From a checkpoint of a small mixture-of-experts model trained on Wikipedia: 14 layers.
Below are experts of layer 5 (counted from 0) of a mixture-of-experts language model. Rows are named gate (a neuron's input weights, with its number), up (a neuron's input weights, with its number), down (a neuron's output weights, with its number) and show model dimensions 288-383. Each number is 50 + 15 x the weight over its row's rms, rounded and kept within 0 to 99.
Before each expert's rows: "mostly gets" lists some tokens that are sent to it at least half of the time; "raises" lists some tokens whose logits its average output raises strongly, later layers aside. This comes from a sample of Wikipedia text that the model never trained on.

# expert 26
mostly gets: " work", " research", " works", " worked", " Research", " Education"
raises: " (C", " (M", "."
gate0:39 99 52 36 60 55 26 61 59 64 48 40 54 45 76 31 67 45 10 45 48 54 51 49 34 47 68 57 70 50 56 12 49 56 40 24 78 37 33 62 66 55 51 58 63 57 61 62 29 64 42 26 54 18 70 74 40 56 27 63 36 45 71 48 34 48 49 48 47 60 70 45 45 77 54 57 42 60 34 34 64 45 46 42 59 54 31 42 36 37 75 44 61 31 45 45
up0:22 53 70 38 61 46 46 34 42 40 36 40 69 58 33 41 63 42 40 57 50 62 67 42 68 40 46 67 34 28 54 54 31 57 49 65 71 56 56 62 10 68 61 38 22 28 32 40 47 48 34 56 50 43 35 50 47 53 45 49 10 66 39 20 29 50 45 86 15 34 47 52 19 62 55 32 45 42 55 78 28 72 64 40 23 77 25 49 54 09 15 67 40 44 49 57
down0:45 42 72 54 43 35 38 28 58 38 57 42 54 40 45 44 36 32 54 61 39 48 55 95 32 40 09 32 44 52 50 80 41 53 61 54 28 24 42 37 21 62 60 46 49 38 65 63 40 52 46 71 40 40 40 42 66 54 34 52 73 46 25 44 32 55 35 57 45 44 60 35 45 65 40 27 13 43 65 49 33 59 59 63 21 58 60 29 30 47 74 42 60 48 67 63
gate1:43 50 34 69 74 64 38 81 59 57 77 72 37 55 48 32 58 42 60 75 38 44 43 46 63 30 40 46 51 46 33 36 31 51 27 67 57 76 66 51 44 59 45 52 45 64 42 81 30 51 52 40 21 37 36 25 79 21 67 51 34 71 30 22 32 52 41 86 51 21 47 15 45 39 58 38 31 67 56 52 34 69 38 11 30 65 45 35 66 45 30 64 46 54 59 46
up1:17 37 47 75 85 59 64 58 68 60 46 57 58 38 69 40 51 37 54 42 63 56 37 66 57 46 60 65 40 57 63 31 39 48 53 84 89 38 35 35 45 52 49 60 66 62 07 44 74 84 44 59 46 48 49 61 55 39 58 33 36 29 58 20 41 56 69 56 40 75 39 49 27 81 56 39 77 57 28 41 76 61 58 12 26 41 44 50 47 46 37 69 42 69 54 32
down1:77 55 47 79 55 44 37 57 66 43 31 56 83 50 60 23 50 62 70 43 47 64 40 31 33 48 58 24 60 81 68 46 55 40 56 53 37 58 50 63 25 69 26 65 63 35 54 46 58 54 39 67 30 56 52 15 31 47 41 57 50 71 15 19 53 90 53 54 70 32 69 66 30 64 64 34 44 55 29 54 29 50 15 40 63 55 57 47 65 62 52 29 50 60 29 74
gate2:21 70 71 56 51 47 19 62 62 60 33 68 34 38 51 53 56 64 59 26 26 42 62 57 50 65 64 37 51 50 56 39 49 36 47 47 46 45 28 37 51 27 76 31 42 58 45 32 61 35 56 29 54 66 72 70 32 36 34 46 67 35 35 43 29 40 30 61 48 48 71 47 43 53 37 75 53 36 44 65 62 50 46 68 47 59 45 64 63 58 63 37 65 35 51 34
up2:52 27 59 45 49 39 71 41 80 46 53 26 76 46 40 51 29 31 94 62 60 57 46 59 19 66 36 77 59 57 45 51 27 75 39 48 57 63 53 73 47 62 53 46 36 30 48 38 38 64 64 82 48 33 72 44 75 66 46 51 56 51 42 45 30 24 54 55 25 68 80 43 63 49 67 31 45 78 63 56 30 76 55 47 34 84 56 42 28 45 56 46 44 48 39 68
down2:47 34 49 41 69 42 52 47 54 55 68 63 66 53 39 41 49 36 14 92 44 64 25 26 84 21 23 97 40 52 66 62 57 53 74 42 47 65 79 81 44 39 52 48 61 76 71 48 45 64 69 43 50 48 60 46 69 49 58 75 40 63 60 32 52 60 97 61 23 47 66 47 61 56 37 39 59 57 30 71 40 70 41 18 34 55 60 59 39 57 33 38 54 25 44 28

# expert 2
mostly gets: "iddle", "endall", "; A; H", " Mah", "umb", "amb"
raises: "ij", "ia", "am", "ig", "um", "ama"
gate0:59 30 55 68 47 74 22 41 72 40 46 55 72 57 45 59 75 23 39 68 35 51 28 35 19 38 28 68 44 59 42 23 35 45 65 79 53 86 64 49 46 24 43 41 54 44 62 48 30 29 60 58 53 67 69 62 60 57 48 52 57 61 49 88 45 36 48 19 38 56 49 32 73 47 70 63 47 54 19 62 68 36 52 61 65 72 63 73 43 55 33 25 16 54 61 63
up0:72 41 77 18 51 24 14 31 47 53 37 40 73 51 40 66 58 32 60 58 46 63 22 52 47 63 51 31 55 56 73 51 62 59 34 46 72 27 35 68 37 48 35 39 32 17 51 67 63 52 71 60 39 78 59 63 49 51 37 45 54 52 51 56 32 25 37 54 57 56 51 62 73 49 35 58 47 45 62 53 71 38 36 72 46 27 51 27 52 37 40 50 42 33 23 46
down0:49 34 55 60 78 46 57 45 68 54 43 43 40 41 46 75 40 19 58 58 45 54 46 68 62 52 52 45 27 40 68 46 65 39 53 18 52 64 44 51 52 63 18 39 51 52 17 36 36 72 57 27 57 59 31 43 52 45 36 29 60 54 47 49 49 31 71 82 52 53 83 70 37 38 39 47 57 39 33 61 65 73 64 74 46 56 37 69 56 61 36 31 50 73 42 36
gate1:35 55 66 69 52 30 69 49 51 45 44 48 57 45 37 68 30 35 61 45 48 42 57 45 70 55 46 71 77 35 47 12 57 66 53 43 47 40 39 15 57 45 54 40 51 68 60 40 41 37 34 50 81 53 51 66 63 38 58 60 55 58 71 35 25 51 59 76 69 74 27 62 64 56 32 23 41 68 57 13 52 65 57 64 46 66 47 65 49 54 44 33 83 30 60 66
up1:56 39 40 65 36 58 48 14 57 52 44 58 60 36 57 37 50 72 09 53 57 45 52 23 38 50 58 49 43 66 58 50 20 65 29 58 45 48 67 59 27 52 60 68 42 43 47 54 62 51 54 55 60 53 44 25 38 62 52 55 26 47 49 13 59 49 67 35 54 49 38 64 45 56 64 57 71 63 37 40 70 72 72 45 59 08 33 55 21 45 57 52 29 42 66 10
down1:32 77 65 28 40 38 64 36 46 30 55 64 37 52 53 58 44 42 44 76 49 73 43 63 54 62 30 66 39 46 61 56 65 37 56 28 63 47 34 43 67 40 59 59 44 63 49 27 60 31 69 40 56 44 41 47 44 53 50 44 21 43 26 53 52 14 65 35 58 49 65 71 41 75 66 72 29 33 85 49 54 57 42 50 46 52 34 62 40 51 53 41 56 40 55 49
gate2:42 50 61 49 61 61 52 62 66 38 50 66 47 37 57 74 77 33 41 55 45 47 09 71 35 44 32 44 48 66 56 49 22 73 50 59 48 62 29 53 39 33 82 47 52 43 64 52 67 40 16 33 60 49 67 51 30 42 79 62 71 36 47 77 54 50 49 36 34 46 49 56 35 57 57 31 33 54 39 73 51 73 31 25 47 63 46 42 74 62 58 60 52 59 44 41
up2:51 53 34 62 44 32 12 43 43 55 54 47 73 41 46 56 67 63 49 29 66 23 65 43 56 45 57 55 43 58 73 59 38 48 30 30 51 75 55 56 47 37 08 66 66 47 64 49 27 06 57 47 49 42 47 33 45 31 55 40 38 70 37 53 40 35 68 30 14 47 61 46 24 50 57 36 86 77 48 51 39 66 34 48 61 64 75 86 33 38 65 62 35 52 45 40
down2:37 40 40 63 76 38 44 28 46 42 43 45 23 41 47 25 57 58 77 72 30 56 60 66 63 56 56 58 27 48 48 40 50 55 44 71 38 57 43 67 74 68 49 51 52 43 55 44 62 55 48 44 59 39 38 65 54 60 62 40 46 47 64 44 41 42 81 42 43 41 27 57 28 56 57 61 50 42 70 52 53 39 58 56 79 61 42 58 17 39 41 81 58 50 43 60

# expert 27
mostly gets: "°N ", " national", " local", " National", " A", "′"
raises: "K", "=", "Personal information", "- Born: ", "- The", "- C"
gate0:45 24 53 40 55 66 79 49 46 34 53 64 71 24 49 50 67 58 35 36 56 65 51 59 45 30 34 46 40 70 40 44 35 81 27 57 62 67 45 23 64 54 58 62 41 72 40 35 46 60 59 40 77 46 29 57 40 44 64 45 46 82 36 48 41 74 19 50 42 52 34 26 38 55 64 40 69 49 58 38 78 65 68 41 46 55 17 45 43 47 47 44 49 65 38 58
up0:71 21 40 63 46 86 51 45 76 55 30 40 42 22 70 26 53 35 59 56 35 40 74 28 33 35 46 39 66 54 33 57 40 35 49 47 33 61 23 39 55 40 41 36 44 71 60 35 62 38 81 50 46 30 61 56 47 70 60 87 90 65 21 53 64 63 73 46 38 62 43 64 76 20 46 44 43 48 52 52 46 32 50 22 42 62 40 34 34 37 67 49 32 70 51 58
down0:48 70 29 45 41 33 52 44 36 42 62 58 32 57 77 58 34 52 42 58 28 69 42 16 61 57 57 56 37 69 59 66 56 36 52 77 24 65 37 33 54 39 38 39 76 44 53 71 87 43 46 62 43 52 51 34 73 61 56 40 47 40 46 61 17 50 62 46 54 44 46 41 68 66 75 55 59 35 17 62 11 43 50 63 59 69 62 77 38 50 39 63 51 44 65 44
gate1:27 72 34 33 70 43 52 38 37 43 46 33 46 22 80 60 60 68 34 47 46 47 28 28 75 48 40 61 64 53 22 76 47 63 79 68 48 54 35 25 48 49 39 54 48 46 41 35 65 37 30 57 54 32 34 44 50 56 40 54 31 55 69 43 41 43 61 23 48 35 63 85 75 58 42 37 85 41 50 47 49 57 72 62 66 44 69 73 50 15 39 57 53 48 43 56
up1:17 45 50 53 49 52 61 33 73 65 72 58 59 50 62 50 59 63 64 57 58 29 48 55 63 64 28 47 55 54 33 68 71 31 56 34 39 48 16 42 11 54 56 50 50 17 49 63 32 37 46 63 46 31 71 64 79 31 21 25 80 73 42 32 56 55 58 49 47 51 36 53 20 66 37 47 68 66 48 71 37 47 42 63 44 50 38 76 72 75 72 41 56 60 79 46
down1:38 69 61 58 61 33 60 71 88 25 38 40 34 44 81 28 17 61 38 56 26 47 39 22 35 45 40 62 42 46 34 68 54 36 29 62 46 51 64 51 62 50 42 52 52 80 59 42 54 51 40 39 42 61 55 36 47 41 45 72 86 27 65 44 55 53 37 41 64 46 88 37 66 59 31 23 66 58 79 49 49 35 65 63 37 67 61 49 47 46 43 56 50 65 65 38
gate2:38 69 64 58 43 80 28 57 59 69 33 55 56 71 66 51 49 62 58 52 45 47 49 47 40 61 52 52 28 60 31 38 53 68 51 48 60 42 68 52 48 55 42 27 70 53 83 16 48 47 31 58 59 41 41 53 71 16 59 52 58 32 60 59 52 54 58 42 70 07 50 56 35 34 23 34 48 20 47 63 62 17 56 33 60 75 44 42 63 75 54 38 56 32 59 86
up2:38 42 55 60 37 54 48 48 33 51 18 59 61 53 73 39 66 36 66 45 55 54 46 30 77 18 43 61 31 45 75 57 74 46 61 53 37 75 49 58 57 79 51 32 48 55 50 43 42 51 38 46 24 36 81 76 50 32 41 52 50 25 45 51 79 56 65 50 21 57 66 61 37 47 35 64 61 52 56 42 60 49 61 30 52 46 54 49 67 36 70 47 41 41 60 73
down2:56 51 20 38 30 45 66 73 43 76 39 52 37 64 35 68 52 37 63 50 73 60 43 33 60 36 47 56 48 52 64 56 93 67 41 57 28 39 52 43 21 47 52 15 38 46 64 50 42 40 47 75 36 47 48 58 68 46 55 41 49 39 73 59 71 58 32 52 46 71 68 40 37 59 29 45 36 72 35 76 91 53 54 30 45 70 44 41 54 51 76 50 56 33 58 79

# expert 20
mostly gets: "'s", " its", " His", "'s ", " of its", " Its"
raises: " ", " three", " two", " first", ".", ","
gate0:60 45 27 82 53 58 47 28 80 25 38 40 51 35 26 33 57 69 38 54 45 40 80 46 52 61 52 85 39 24 44 54 70 53 76 56 55 77 63 46 27 74 46 55 15 41 56 53 37 42 46 43 53 46 66 47 77 69 71 60 47 58 38 70 64 41 39 69 56 30 62 51 53 40 55 45 37 47 65 56 22 91 49 55 46 68 45 72 54 23 37 69 78 43 58 36
up0:47 74 51 43 32 45 69 42 44 64 31 68 47 61 67 64 76 67 42 70 68 51 28 53 71 36 44 48 57 53 48 54 55 46 64 49 35 57 52 55 64 64 46 57 38 26 40 42 51 42 43 51 67 48 36 40 99 53 46 44 49 26 33 58 31 50 34 55 60 58 56 57 76 63 44 59 70 65 65 53 21 43 36 54 69 51 69 43 66 46 52 38 57 43 32 56
down0:36 60 45 47 50 57 25 25 42 34 53 43 56 54 47 48 49 45 62 33 92 47 77 38 41 41 67 44 54 55 23 38 77 51 42 57 44 45 46 55 41 51 53 74 31 43 62 44 26 36 44 57 69 31 63 43 45 46 49 42 57 80 52 61 55 42 62 57 35 49 32 27 69 64 56 64 48 54 22 68 12 60 41 35 56 62 69 39 31 61 52 54 82 52 53 40
gate1:51 62 21 56 47 33 69 66 38 44 68 56 16 45 59 68 58 51 41 71 54 39 45 69 78 66 62 46 54 67 51 39 27 25 30 68 50 53 54 41 71 59 56 50 44 25 70 37 45 53 58 30 74 59 78 41 45 45 41 55 69 39 65 58 33 42 65 58 47 48 61 33 58 72 39 22 51 23 34 38 44 55 51 33 43 59 54 69 75 56 50 32 50 51 51 74
up1:76 44 77 64 71 54 62 24 52 57 50 31 75 30 47 62 76 74 67 51 41 41 57 50 56 64 48 45 48 48 37 73 44 76 63 38 41 66 60 55 49 41 60 62 68 47 48 58 56 83 61 43 72 57 56 53 71 30 40 53 56 40 70 67 67 44 38 60 52 35 34 55 54 38 51 41 42 46 28 22 69 38 47 43 68 56 50 32 46 70 59 58 64 40 40 45
down1:70 79 43 83 68 72 56 25 58 53 41 43 40 54 38 25 43 52 61 27 52 38 54 64 71 35 49 46 52 32 32 43 57 31 45 46 58 45 49 36 28 66 41 34 69 54 43 51 38 33 61 62 65 60 28 50 67 22 51 20 31 34 52 56 54 43 26 48 44 66 29 38 27 48 39 56 61 45 53 22 33 48 63 37 79 39 57 58 60 52 67 55 37 42 43 40
gate2:46 73 53 46 50 74 25 27 52 38 52 68 62 51 63 57 50 48 50 78 55 64 29 39 63 40 92 21 48 39 69 72 38 49 56 50 61 67 48 31 59 82 35 75 67 27 49 68 76 44 77 37 50 66 48 74 35 38 28 54 40 40 29 80 36 48 41 53 60 38 47 56 79 47 53 38 41 82 63 51 42 55 51 45 75 90 75 60 58 70 58 55 50 42 62 56
up2:72 44 51 44 37 63 45 36 69 40 45 72 30 34 52 40 49 39 51 60 51 47 22 61 22 39 38 18 47 39 44 58 75 38 14 32 37 53 64 28 61 45 40 37 50 41 32 56 54 57 20 41 28 65 48 38 35 77 32 51 39 65 54 50 38 47 39 31 37 50 60 81 38 50 44 38 56 55 69 19 47 23 30 39 10 69 66 56 35 62 69 71 41 35 28 73
down2:84 44 59 58 55 48 56 73 59 42 38 49 32 44 46 56 32 59 29 44 45 32 34 49 47 39 35 37 55 44 23 54 34 50 24 41 68 66 51 60 52 45 17 32 78 64 21 44 74 52 48 49 49 57 27 22 49 40 06 67 65 63 67 83 56 50 20 51 68 72 62 11 47 53 67 42 44 67 41 44 81 49 54 60 55 59 59 56 56 45 53 47 45 48 32 31

# expert 18
mostly gets: "imit", " Pan", "intendo", "|---|---|---|---|---|---|---|---|---|---|---|---|", " Lin", "onn"
raises: "lin", "ell", "sch", "l", "re", "ure"
gate0:41 67 41 75 40 51 35 61 53 59 53 59 19 11 49 42 44 39 41 49 61 45 21 46 61 13 64 42 49 28 24 52 47 57 47 65 22 50 61 79 20 59 67 54 38 27 63 53 30 35 53 79 77 73 42 57 54 66 47 64 62 43 27 59 49 56 90 58 61 59 45 64 55 61 36 51 58 76 37 74 35 42 50 60 42 76 73 54 34 54 45 45 92 53 67 28
up0:49 45 35 61 40 39 20 59 30 65 75 67 79 68 72 63 38 34 72 46 48 37 42 59 49 44 86 55 76 77 31 42 38 48 48 50 39 16 36 51 33 47 36 47 44 47 61 37 18 58 27 71 78 28 79 37 57 42 39 26 35 58 38 55 57 25 76 34 76 35 18 52 40 31 39 70 65 69 67 52 45 74 68 55 47 49 52 71 49 31 32 46 51 38 84 49
down0:65 37 46 63 46 76 46 58 36 36 61 73 48 60 48 65 82 62 51 42 69 62 64 38 49 21 17 69 40 53 42 68 29 30 38 49 60 44 41 69 28 47 49 33 44 76 72 12 84 68 54 52 50 65 28 67 37 43 41 55 65 43 41 64 28 69 51 28 32 62 27 35 41 40 40 67 40 57 48 54 47 85 62 59 51 53 64 18 52 39 46 74 44 76 64 49
gate1:29 99 26 47 59 55 50 63 46 40 48 44 48 59 66 50 17 51 54 39 51 20 27 57 55 98 57 83 42 79 79 37 46 70 29 57 48 50 47 51 77 71 32 46 46 31 50 48 80 23 51 43 54 40 41 49 57 53 54 80 60 29 73 50 52 35 61 36 44 44 36 37 40 67 52 28 67 51 46 69 48 66 55 49 42 78 35 35 82 31 49 56 43 64 63 58
up1:89 45 50 50 82 44 62 51 36 49 39 41 29 60 47 53 29 37 67 60 37 50 55 46 43 52 60 72 48 16 24 55 47 42 43 73 27 43 54 55 37 33 92 27 51 30 35 39 42 49 52 37 55 44 23 20 74 66 75 53 51 65 44 21 75 23 71 40 71 40 31 51 43 44 48 65 38 32 63 64 38 58 28 45 44 68 38 42 38 64 32 35 40 52 48 38
down1:46 70 33 69 38 48 39 27 53 33 58 64 54 26 55 38 38 44 36 37 74 32 32 38 74 68 51 96 65 19 63 49 27 30 41 38 63 54 55 33 41 45 47 50 61 35 26 48 31 38 43 57 37 43 55 42 48 62 89 68 31 58 65 39 63 66 58 41 53 44 48 65 41 55 48 34 61 47 36 51 85 56 59 54 82 58 33 48 63 64 54 27 28 57 66 45
gate2:46 68 48 56 36 38 69 46 37 55 65 32 43 39 47 52 46 61 50 55 34 33 83 40 57 56 45 64 47 21 42 35 77 61 50 51 50 35 55 51 78 71 54 58 65 43 31 47 59 63 48 57 66 55 75 59 40 44 34 42 58 50 44 67 55 76 35 56 21 52 46 36 61 46 66 66 41 54 37 39 34 58 38 44 60 59 74 89 91 61 54 46 79 37 69 53
up2:47 58 57 61 38 70 66 58 27 78 59 29 58 08 55 60 22 49 64 47 57 25 46 68 47 35 31 39 38 73 17 60 66 73 51 69 50 65 37 44 48 63 30 40 47 35 23 53 51 38 80 42 36 27 40 25 53 35 52 51 57 35 59 50 32 55 41 46 54 37 38 50 58 48 32 42 36 66 30 34 45 84 47 57 52 78 56 51 44 77 75 76 46 50 61 35
down2:58 52 67 24 41 52 92 49 22 54 48 48 35 35 29 60 66 43 43 44 42 75 59 79 30 62 54 57 56 41 43 53 36 70 65 41 55 36 63 48 04 48 39 73 63 42 32 58 41 39 55 53 28 67 43 41 14 43 37 39 56 67 31 60 59 44 53 57 25 40 64 44 45 45 41 51 47 89 53 71 55 51 66 37 55 34 40 33 65 54 80 40 45 56 63 56

# expert 17
mostly gets: " director", " staff", " General", " governor", " member of the", " executive"
raises: ",", " of", " and", " in", ", ", " of the"
gate0:28 81 51 52 73 47 82 48 48 39 53 63 57 52 39 42 53 39 17 39 10 47 48 46 35 47 38 63 34 53 77 49 59 50 38 58 74 58 66 26 64 54 48 41 37 54 48 64 42 72 82 55 51 23 31 70 46 70 61 34 45 66 38 43 60 85 55 55 18 55 23 49 55 41 77 70 39 54 54 60 59 43 66 37 68 50 65 31 65 39 50 43 51 46 63 39
up0:55 52 51 74 65 59 50 53 32 80 51 53 25 46 30 37 45 60 30 46 48 17 30 64 29 42 51 70 61 73 43 72 52 46 78 71 56 62 43 39 49 57 05 42 69 64 53 39 49 35 62 51 43 22 71 68 68 45 54 40 36 75 69 31 65 71 39 40 49 47 26 43 61 57 38 36 75 46 18 43 28 39 57 39 47 58 60 47 56 31 64 67 53 53 34 34
down0:64 74 59 31 48 61 39 76 31 47 62 30 49 53 22 47 27 51 67 45 32 26 93 56 59 30 92 49 53 76 31 73 49 46 36 59 45 48 46 36 38 37 62 55 41 43 34 50 32 51 41 43 38 54 33 46 60 73 85 41 53 68 64 62 26 34 43 58 30 55 65 47 37 52 29 48 80 65 81 54 44 62 56 73 25 42 84 34 44 42 60 59 33 40 61 54
gate1:50 69 39 31 60 71 48 60 73 38 45 63 53 49 58 32 45 47 57 59 42 57 65 44 49 78 43 08 17 49 38 23 50 57 31 78 58 48 47 39 58 70 31 56 70 59 53 43 72 64 60 79 40 44 70 49 62 60 64 43 09 37 53 44 28 54 56 46 52 51 59 40 42 52 20 67 57 45 54 67 69 32 51 53 49 70 43 66 26 59 54 38 55 64 56 09
up1:65 48 28 82 50 25 46 57 45 49 49 68 52 43 43 64 52 66 33 36 69 63 45 42 59 43 38 51 60 54 48 68 48 39 44 34 70 66 21 87 78 55 62 32 44 53 63 39 71 58 46 58 50 45 49 46 71 47 53 41 74 67 53 45 54 23 43 29 46 56 59 70 79 39 56 31 70 55 49 40 49 43 78 35 40 33 46 38 53 50 65 59 56 51 47 52
down1:66 52 55 40 52 50 77 67 52 42 47 52 54 49 27 60 39 48 24 47 38 41 68 64 45 50 56 43 36 39 61 89 39 48 79 57 46 33 60 41 52 50 19 55 74 48 50 47 61 39 29 59 56 73 53 61 76 50 50 47 30 51 80 51 40 47 27 52 90 44 34 66 68 26 29 34 54 59 37 31 47 65 51 24 45 77 49 33 46 26 61 88 64 26 29 63
gate2:27 86 44 40 76 41 58 46 37 43 48 78 39 44 44 72 58 42 54 46 46 39 71 49 23 45 34 60 30 54 48 44 21 53 25 42 34 60 27 72 35 73 30 24 27 69 56 50 49 34 56 61 75 68 47 42 07 62 48 44 58 70 38 75 36 73 60 70 48 65 36 48 58 54 54 72 54 47 44 58 53 72 14 62 84 46 85 51 43 69 47 36 35 18 70 66
up2:40 59 55 47 60 77 77 43 39 62 35 69 34 45 39 44 41 69 71 57 67 71 62 55 24 40 62 70 32 57 46 79 65 58 26 72 38 64 48 60 38 53 46 71 48 57 62 51 35 66 43 54 37 53 51 58 24 77 41 31 50 65 25 46 41 64 42 64 08 38 42 51 53 65 57 36 43 77 60 58 59 25 59 46 42 46 55 31 31 48 51 62 51 65 37 44
down2:77 50 56 45 58 64 28 68 69 36 49 68 36 36 65 42 53 51 58 64 66 69 38 44 35 64 46 39 37 43 49 45 60 42 71 65 32 25 42 45 46 32 37 68 56 51 51 51 59 29 54 70 48 56 54 36 51 45 30 40 10 57 39 48 31 73 69 22 55 52 25 65 17 72 41 55 61 74 39 44 32 38 76 70 57 46 42 47 35 57 63 58 74 46 56 34

# expert 24
mostly gets: "015", "011", "012", "023", "019", "025"
raises: "ance", "itz", "more", "anc", "ors", "alk"
gate0:51 75 79 44 44 92 15 35 37 46 60 56 48 43 40 66 53 57 38 59 37 59 24 21 39 68 44 47 27 72 31 43 59 45 52 39 53 50 53 51 53 38 49 48 33 54 58 59 53 99 32 80 19 71 64 46 67 35 57 50 38 43 49 31 21 51 40 47 83 50 88 73 91 45 32 65 33 40 38 55 43 51 41 52 49 65 51 67 45 50 53 19 35 46 68 46
up0:50 32 26 56 11 45 49 72 58 77 61 33 52 45 62 23 34 43 30 51 30 69 42 61 62 61 30 30 45 40 63 59 54 41 44 68 32 36 44 37 79 53 60 63 78 54 48 69 77 38 49 35 78 41 36 30 71 65 50 41 51 51 71 50 60 53 60 47 65 48 39 68 20 38 39 41 23 07 45 73 52 42 35 57 29 31 43 23 54 76 40 66 50 52 71 44
down0:53 48 46 36 45 47 66 97 60 91 57 41 56 52 47 49 43 45 34 47 57 55 55 17 50 56 66 37 35 24 58 61 40 39 56 44 36 84 55 32 57 42 43 55 49 58 35 09 41 67 42 61 57 54 61 38 49 41 65 42 52 68 47 61 47 47 74 56 35 13 45 45 36 25 79 61 38 66 55 52 21 37 69 37 60 40 42 51 81 76 44 33 52 51 39 61
gate1:69 42 49 15 21 55 51 42 69 38 48 54 57 41 61 70 59 42 56 50 35 62 52 47 46 75 56 60 48 48 80 18 64 32 49 68 44 65 32 38 38 42 74 50 64 48 51 60 65 64 64 51 42 39 38 64 31 55 36 36 69 33 63 52 42 53 45 37 35 59 58 56 52 58 32 29 44 40 50 73 30 50 69 51 49 49 45 63 46 30 45 55 32 45 47 41
up1:40 56 45 65 54 44 56 78 64 22 54 50 51 34 55 46 60 61 51 71 37 32 34 53 26 71 65 56 41 60 60 56 65 51 48 47 69 56 79 53 53 46 74 18 48 32 42 47 65 59 29 21 52 49 31 47 74 32 42 58 25 43 73 42 41 65 47 44 93 51 45 53 73 52 48 49 34 64 59 69 62 46 40 30 58 43 42 37 36 57 51 54 47 54 51 10
down1:63 65 45 61 52 26 38 42 79 70 55 62 40 45 17 37 57 38 71 45 42 61 32 61 69 53 34 35 35 47 19 52 78 36 30 47 45 30 60 40 51 73 56 62 64 35 39 56 36 54 57 59 37 67 77 21 51 61 50 46 67 48 43 42 60 50 17 30 01 60 72 65 52 54 46 57 50 40 53 85 56 54 81 51 51 42 59 55 49 41 69 27 37 53 32 26
gate2:46 61 65 47 49 73 07 34 52 06 57 49 73 51 31 70 67 38 76 51 49 68 53 56 53 53 48 75 47 52 51 57 46 29 49 88 48 66 28 58 44 49 26 24 58 41 54 48 12 28 36 49 37 41 35 48 51 46 61 41 50 63 60 49 79 49 57 82 37 56 26 31 74 70 40 73 70 57 34 59 26 54 77 32 38 47 62 61 60 56 47 61 51 19 42 51
up2:69 54 44 56 34 26 61 48 46 47 69 70 47 59 65 35 44 41 69 28 59 50 70 46 51 41 71 49 41 69 44 65 49 46 60 60 16 40 46 53 64 59 76 58 52 56 53 75 70 47 61 51 38 42 56 27 82 46 80 41 65 51 52 27 68 34 70 70 47 64 67 52 51 52 57 22 49 71 52 62 34 32 21 61 21 28 49 58 41 52 71 51 58 49 49 65
down2:31 60 36 56 54 39 11 49 40 35 68 34 53 33 63 29 51 47 67 48 57 43 59 59 51 53 50 59 57 47 42 42 53 47 32 39 68 45 38 63 35 38 53 51 47 38 38 37 38 49 63 67 52 33 20 59 91 45 26 66 76 60 36 48 23 63 44 69 64 42 68 46 39 31 69 42 59 58 46 49 50 42 41 48 38 14 55 49 61 64 47 50 41 72 64 49